From a checkpoint of a small mixture-of-experts model trained on Wikipedia.
Size: vocabulary 8192, 15.3M parameters.
Experts: 32 experts in each of 8 layers, 128 GeGLU neurons an expert, 2 picks a token, a softmax router.
Training: a variant of Adam for the experts, 559M tokens, 4360 steps.
Below are experts of layer 2 (counted from 0) of a mixture-of-experts language model. Rows are named router (the router's row for the expert), down (a neuron's output weights, with its number) and show model dimensions 0-31. Each number is 128 + 32 x the weight over its row's rms, rounded and kept within 0 to 255. Numbers have three digits each.
After each expert's rows: a language model's description of what the expert responds to. This comes from a sample of Wikipedia text that the model never trained on.

# expert 1
router:177111128107107167147111083114073112168129088100071168186151085097043093159120177081129183146158
down15:160130147056153129124037108093127091159098147108172117155172129159183144166152107122117134080104
down16:178127141123126125125148113074150076149138097079118070058083134160103167093170137142107131149081
down17:149087169108143121093074109146140115126169120106161142145077132126119138115116167142133162087168
down18:114176127110148122125100248096120154136165141114126146087075080086136128118121146178111180163077
down19:075132190155102145146184130138113157145120148146149130100105078125130153092198118080156145120044
down20:119146083113107070117135077076149144130119113147111099153159135145200177145162111176136180061118
down21:133139109043118181147088120160158168143134135118169093120121108084156074125106117152095123082094
down22:120140154085088124097054158136178124079080118063185138117150103075172060093137047113139107116139
down23:129118124084140110213111092167157130152084100079101147098142115164119133096121155123136113126128
down24:130121090143160140054148085106134134107147119080114135114097097142113114056177104133142112151081
down25:147157111138142093111129098078089113132104169089209120130159085120081112117098109157147161210151
down26:142121134132146108109106104124087112070179143133090124092061167147117110156154173170098112149119
It responds to: Digits right after currency signs or inside figures and decimals, like £1,000, $110, 12.4%, plus some word-initial pieces like pri, doc.

# expert 16
router:087156076135098148144109113137082115137114083107126185162099124104122088150095127075122078070103
down0:122140088116084167113232156131112107151139110176140108123124133101120132160192133123126117115119
down1:141115075151163111148137120125094106121127160102140142147165187197107124129122132138076158148150
down2:148140046212111095105142169090107166098132088180109171140101167100069100166110091113105107167156
down3:127162162106069201152117172110110114129150126167087087132162123171121151093153106128130116102086
down4:124153130072109101141111114148073176116119087108082103125099118133139113112064184133177148119089
down5:202155243160090110172134167097108138111157126148147137163161133052107109124078139121122061114135
down6:131077167092149143120132127106098114126115106165034151065170168117184172119129072090056140067058
down7:095111116135168142122087145146108148138155154147166162121069143141112170102109148155110131058102
down8:131104152074119096144125081124143116133166175175123152129159133104140170118102109133119115135133
down9:065146137169171082115134153154137153156088115180063099177121127099134122063089107156142098130036
down10:131126146172135143064185122120119163103167146138148155112115203187103120142082149144164179076093
down11:131110122139165133104076151179176095119160184138100107169112072140151117142119145143118179123133
It responds to: Second pieces of proper names or words after a capital letter, such as Sn-ow, H-id-eki, G-ay-atri, often in people's names.

# expert 26
router:073114134111104195134086132115066084144125121097154138158144095128114088137153147117081114130130
down0:088164161108131115109166103126162171165113049139091092140165127241079072132176131123129082121173
down1:119155079148157127140130120149123108145108138121155178197144076193168122095057117125102176158155
down2:095140139153130097162119122099113147175094149096112186077107100146125135133121139144165116127167
down3:136189155090072150157097162116160120123123093147116116214170074142121131157120198166210133134089
down4:124127102090089143145101147134100109126104117089124126170152099174116150033085188136167202139161
down5:127157168153105125125094195097087101137158118116095115155135083144077074144062166119138152150129
down6:085087110095149097134127057088168110102113112153099107131166131118161150131132106093113120152133
down7:102134094136146137105103156164126169147119136155133138093054130148140145107101162154125097084129
down8:172118097088130162143134135175079128122170090075095181139111197099123128092111088071155068185102
down9:179139089134114111176127183207130111118117126178132120180125136092146124158127126168141071152078
down10:117150135137128104131127129078100158122201178109128103117159134147108131076175144105144110130081
down11:092123141150156124098111158152155072156167163155127110170109099126146109178168142167108118103108
It responds to: Single capital letters and abbreviations inside codes, call signs and team names, such as KOR, KPJC, BMW, LDS, plus table pipes.

# expert 0
router:129105117085098160139121119123086081153140105084171171154148151111117128089097134116052131054080
down0:099102126138061115089157118117158145153102099166162163123161129146141135102109137120118091087072
down1:098132140132140117130208093131084123127148161082159096118169128168178078175099171100150095139154
down2:129143107169161120146173149173125122070115137105082190112077145149076106076133124103187114108119
down3:143177101121142108121121121150063158110123166183143109166165148140161163104163134163158094101122
down4:156124090081116120125130090138104106126078100112187144108109176125131145126123117169144152095074
down5:111155089109078081138123140085136127149182098114089186103138109088116179118090124113131199161112
down6:115084143143143114165139119102190055132127143084153184074178151078173123138148100101113126122191
down7:139130123142181120112117147111122165144101178123160147120111134141171134110073141154133093087112
down8:116097103107115156127075120113118076063123085065151129135114137146097145084106100169133159138128
down9:150142141179131138124128104175109106125052135140096097137109122133149109102151125156166124060112
down10:123140122124125161124092115118128145132104096117215124071091174143096130119122134085088152062123
down11:090126126113161123108126171126207102111157144105135085141185138103160121163177112146084110081118
It responds to: Pipe separators between cells of sports, election and data tables, plus for and in before years or objects, as in won for.

# expert 29
router:144103158058131172110091118136148143129122106105112195163090046132120089100157122084132151116125
down0:093123136081144187084160054145134136137124127173132150157123115188090156159149153165114132086121
down1:099174143180133138147108110115140154146131093108176162125149121141098116161056139122066158081157
down2:099143110151119126141126142105099134143131120111096144119041095140173119161156125138172143111129
down3:165170136064076151112126137133101095158110168172088108165097138141176195134147121111165147083123
down4:172136099093085138166091083140097095133129117145128155168160178122131104175073169152154141162110
down5:145094144170121114157097094090117093136160147111185196157146124100143025165071083145162127114144
down6:108142153093161089165162088113123110113111145114064084123157132148131199114148060076095138129115
down7:090159105125161122115109156181123136136150159134112128125093182166136129128118138143082159069157
down8:164120158025144140119131149145070140111104180120133144113116138121101142119056101109106064140138
down9:111173068115147128121151164168100117134125132104078062129078148094167155060086100110138131114078
down10:120155152103125116096187094110143170096177159120182106105104167175138128119157169116183145097149
down11:130143093166184095151113109122181126144128173150133145186129096160134064139164173172120139122124
It responds to: Inner letters of surnames like Cormack, Uggason, Ségur, plus apostrophes of possessives like Lincoln's, club's.

# expert 5
router:162161134092110163151066179130073090135113104146102150154123091115108125132116153120111137107087
down8:098118157063136177173112075153083176098138137081121145147166149084112148108095077156136121196113
down9:145126084191133104143152106205163158176162090114156090142110113141095134111159140177103158104102
down10:115163171100103093146210119121119157081127140130130111122127174199094135102130152092093197123142
down11:102101153174153209117117175111126132121094144112098160177122079127143121137164130142101139167116
down12:138114124140116188155064116150165100135146085156126149106090164110149135139097129115062183145077
down13:122177115112157085174079058122165127183071109089051144130139058099126131123103141135133134112145
down14:116130111091116150133178140085188137184144128133140031107122122163052153135120092181131126148108
down15:122105128117124179125125123058096155110103138115114134192153126092147148146123104082184092130130
down16:112092109116143117137118185087089124160129176150095176109153145134098057095128084084095135181131
down17:164126088120143135081117107147182139173109131075159112111088172145121153148164137151109178133149
down18:170162145046145103131110148116111156142137156105150137126157106074128162149142174172157134147105
down19:070140170121062125152155094118161151117160143091115157134113065162099095084140136157111173114087
It responds to: Last piece of personal names and name-like words in lists and tables, such as Lila, Otto, Pizzi, initials like "H.", Thomas.

# expert 20
router:140141131109114133124101118102102096191106089103149182161149109081085109160120130088138155126137
down7:122138094108135115134094158115108163162140133139133129122089161108106206123085137081149115077080
down8:106109168119100138130076105184066127141130083104145088178122119123106118103110156077135090219093
down9:119154120167139113140099154160103139118107122224100110160132145112125149122129169149177156146109
down10:154139103153122123088122094086162119092157176126187132145110141200103106137142182095061115077065
down11:090129106149148120122079156139164116121130147154104113157108129142129084176122166165107154127139
down12:090162116129137130136078115160104104067100096115102113091123072100117065146158085130160171150139
down13:094121139111135106119151113102161174166103175122163151098130058052112159134143156137120202092117
down14:114151191135119108138105134184147167168124125127156102109143159137124116078127107149127119137073
down15:149119130139090117147070142109101153172085088131158122169151162084156138168135142108160106105126
down16:118088108112122114117100114122144170107123115135100101097154144121144062108158102096184040172075
down17:130094103089142164114099126152137147104152133095157115127099084113144145093124195149106161110102
down18:128154146141130112099066114112165151146111144096134158105107103059141140148140142126139178126137
It responds to: First piece of words after articles or quotes, such as De, dis, Al, f-resco, m-acrophylla, and French "et" in titles.

# expert 28
router:178145163162097178095129166097082085163139096102096165182150101095106085122137140112107090135143
down8:134109185134081163094080150131115113042080146118146117170184188106131102169140140102131082137119
down9:124164122164148114096151110143160136141134132154093080122124116123156136112105174173103121147128
down10:137100124173106141049168146134157153150138167164169098166126152178115133132163156087110139111117
down11:105139157162184132116087175161175093113096148125123091126143126112127103147138147114092123136195
down12:149084162185166128150144123102170101105107097144125120086136112140136101133119153135091131110123
down13:131136103110123082158085118112183120187104100093066135151152097088135120140120155116120145125117
down14:142086171185133152120133172118160140167120099115116109198066121112118119133117117166139111165156
down15:121090113195129212134078149099140113155091103112122157116181069115208169103128153102154130144161
down16:141093115177137142056147151096167154140164130078141160138154086154099101146134120107114116097093
down17:165066136143162096080110071119186143159170141128123101133067137147115116116065119160070148077146
down18:096160128111179091144139150089174115115089127111077145109094120124128116153146159193161151149115
down19:166192130176143133151157160151143167150119121044140176114127111103121140135058136160143095166130
It responds to: Adverbs and linking verbs in descriptive prose, such as often, usually, while, like, is, are, and endings like -ly, -ally.

# expert 14
router:149142102138088175118081159117095112117101105091154096160130116133115093136142192115112135103163
down15:127115125158089145151118110146162197140118114098134060094161173107193170100099158144127072100160
down16:197068103127120097158145120096145098159123140092157127099108145144114108072194096122178088130127
down17:137116076101162114116065118125156157154161118102150146129103137123116139111171176147156169110134
down18:080159086129134128092127101082132123101120164126099190130121116095140111134143140135142133106053
down19:111117132127127156135199152117169086105111118147144111116128119125134126171128107119152187112095
down20:113142049149150110119147151097115140128084131135164133156139113159140127147165124132138104103093
down21:100144130148128143111104105128133190104113140091061148117141107111191110207154135106045141070156
down22:155173147099205107148142136174155072116100116120104142088194158117176085133156063129123060128103
down23:121119101071134211154099092141073153155087148115125155102108141117110159083143180100146095109136
down24:096126097102153161075173045152118181070144177093114107099099139119101095100144142141065072174078
down25:095120109168159089108158105090056116122152101075186120118166094136131161049173153143081170132169
down26:119131148109181129150114106090130149149113134150110117120117152136189042118109103147194097151102
It responds to: Abstract noun suffixes and nouns after "the", such as durability, anonymization, questions, lyrics, role, plus table cell pipes before names.

# expert 23
router:144175118136113189123086131130125124164077105144061133152195112114083114149150120106128130107140
down7:139108126079151056168097160123141175164127175126138168104106144134131132092094128136149120072127
down8:123095090068109161150085143158104148104163111094121135158194162097148134123118146093156096169123
down9:142141094178186133186109102175101132148127166217122117163111176119132135094106107170164157160136
down10:155107110163159091100169123139146203144149159111160086141126128193088142111201220112092149108142
down11:133143130134153127103125141159144095144146134147114107126112070123127100133108166174049164151152
down12:080113129131148116155138110168110075102110123189130142108141094118127141065157158143082111120159
down13:156164130124185116169100133119121129170097083094106124161128077120143124130159112088127161080120
down14:122163088113124138117150169143149130144117138104113101122151099088121103125089145117150134107071
down15:113145141157098182171077113056106180140110105104154107144101155094139147174131111112155076095128
down16:141096100114134075174131124130192155094121116113081106100120095087140088111171133084146090148122
down17:151098098147168158131060117166122105101198099132146109131111172172162146174113128136156106131181
down18:051118120102176122085117166094142155117147122128095121122110093101152115156123131158187227124093
It responds to: Inner word pieces like Mar-v-el, Ark-ans-as, de-fic-it, plus "was", "were", and digits and pipes in score tables.

# expert 30
router:133068139112100144180105131159091086189111073101105183155141132126084132140095166109142070124121
down8:143114129076138103140096032124125143121142106131102138119147150086099119094120145052164106206094
down9:166177124161134159126146115162103106146115110158100118153130085127184180098106131153121151125102
down10:103125168146092158103128087114102129153197167108174106153112128198164164070148175121116118145111
down11:135120136132146118146080149160144098111168159136123139116061106134145126176135108155112113142108
down12:102136112104141113161139128119123098098134123176133123083088095144138099117065101147082098120136
down13:139160113100152096183088124137127116166138121123081184138116073091134179099158161108177177128105
down14:061068097122100141140080144100155111163106139164131051123087173132129152141115129157128097126130
down15:129152157132106123126092131032175146137136127147134141150158084149184181164129114091128129104141
down16:169083125113124098064167113081158117107125121097109127166152146122098093086155107124167119137138
down17:106103087121136073123065063163116089128142131117138106149109112121153149125133177154080185069142
down18:089174134118160151122092141107117151107173076086064157146091088104093128146152192104137134160087
down19:101138122146127127149154117135125158102132143139084127138143096150133091097132134079053164163101
It responds to: Titles and institution words like University, School, Minister, President, Award, plus table pipes and line breaks in lists.

# expert 22
router:145128168089066168133133140122110099149106064098105093185157142136125088136077177116123212080146
down7:100126151163133128072115130134124119147147119128145176130090146184153100026139136130132147096120
down8:143127132111129118148109183150101141082154080141204159164161092117139144148110174113066090142141
down9:102167171176168140157148129195096133147083152121082111155131080137132135112083153192162113105105
down10:150150148101082149081134116139180162141098148120148107151095150209110170074144159091094148113102
down11:098087078192199136112154164132144145123112079142147081150133146136170081099168176167116132157169
down12:088160095220202132126072099098184056141171150106112121150083124161151101160091105092164133151088
down13:135141126132162049163128076119170122166097106131105136155081105115154103118158143083156159117092
down14:156089135098128110148128135103168165132100149160115110088107083134142115152098135160106103180168
down15:118142102160130145176111131087130190172066121121107088191115117134173160138106168130105124086130
down16:164051083137127100069137125081169139122124160101099091074166155100145082086167103100149123164145
down17:153120170129175119092098133139158077173130153112125112124160125155114159170163157184064189127129
down18:128158101121156101120123147125138154148120112163144144090136083092117148113099171176123218135090
It responds to: Word-internal pieces within longer words like Pe-or-ia, dou-ble, plus table pipes, heading == marks, and prepositions into, to, of.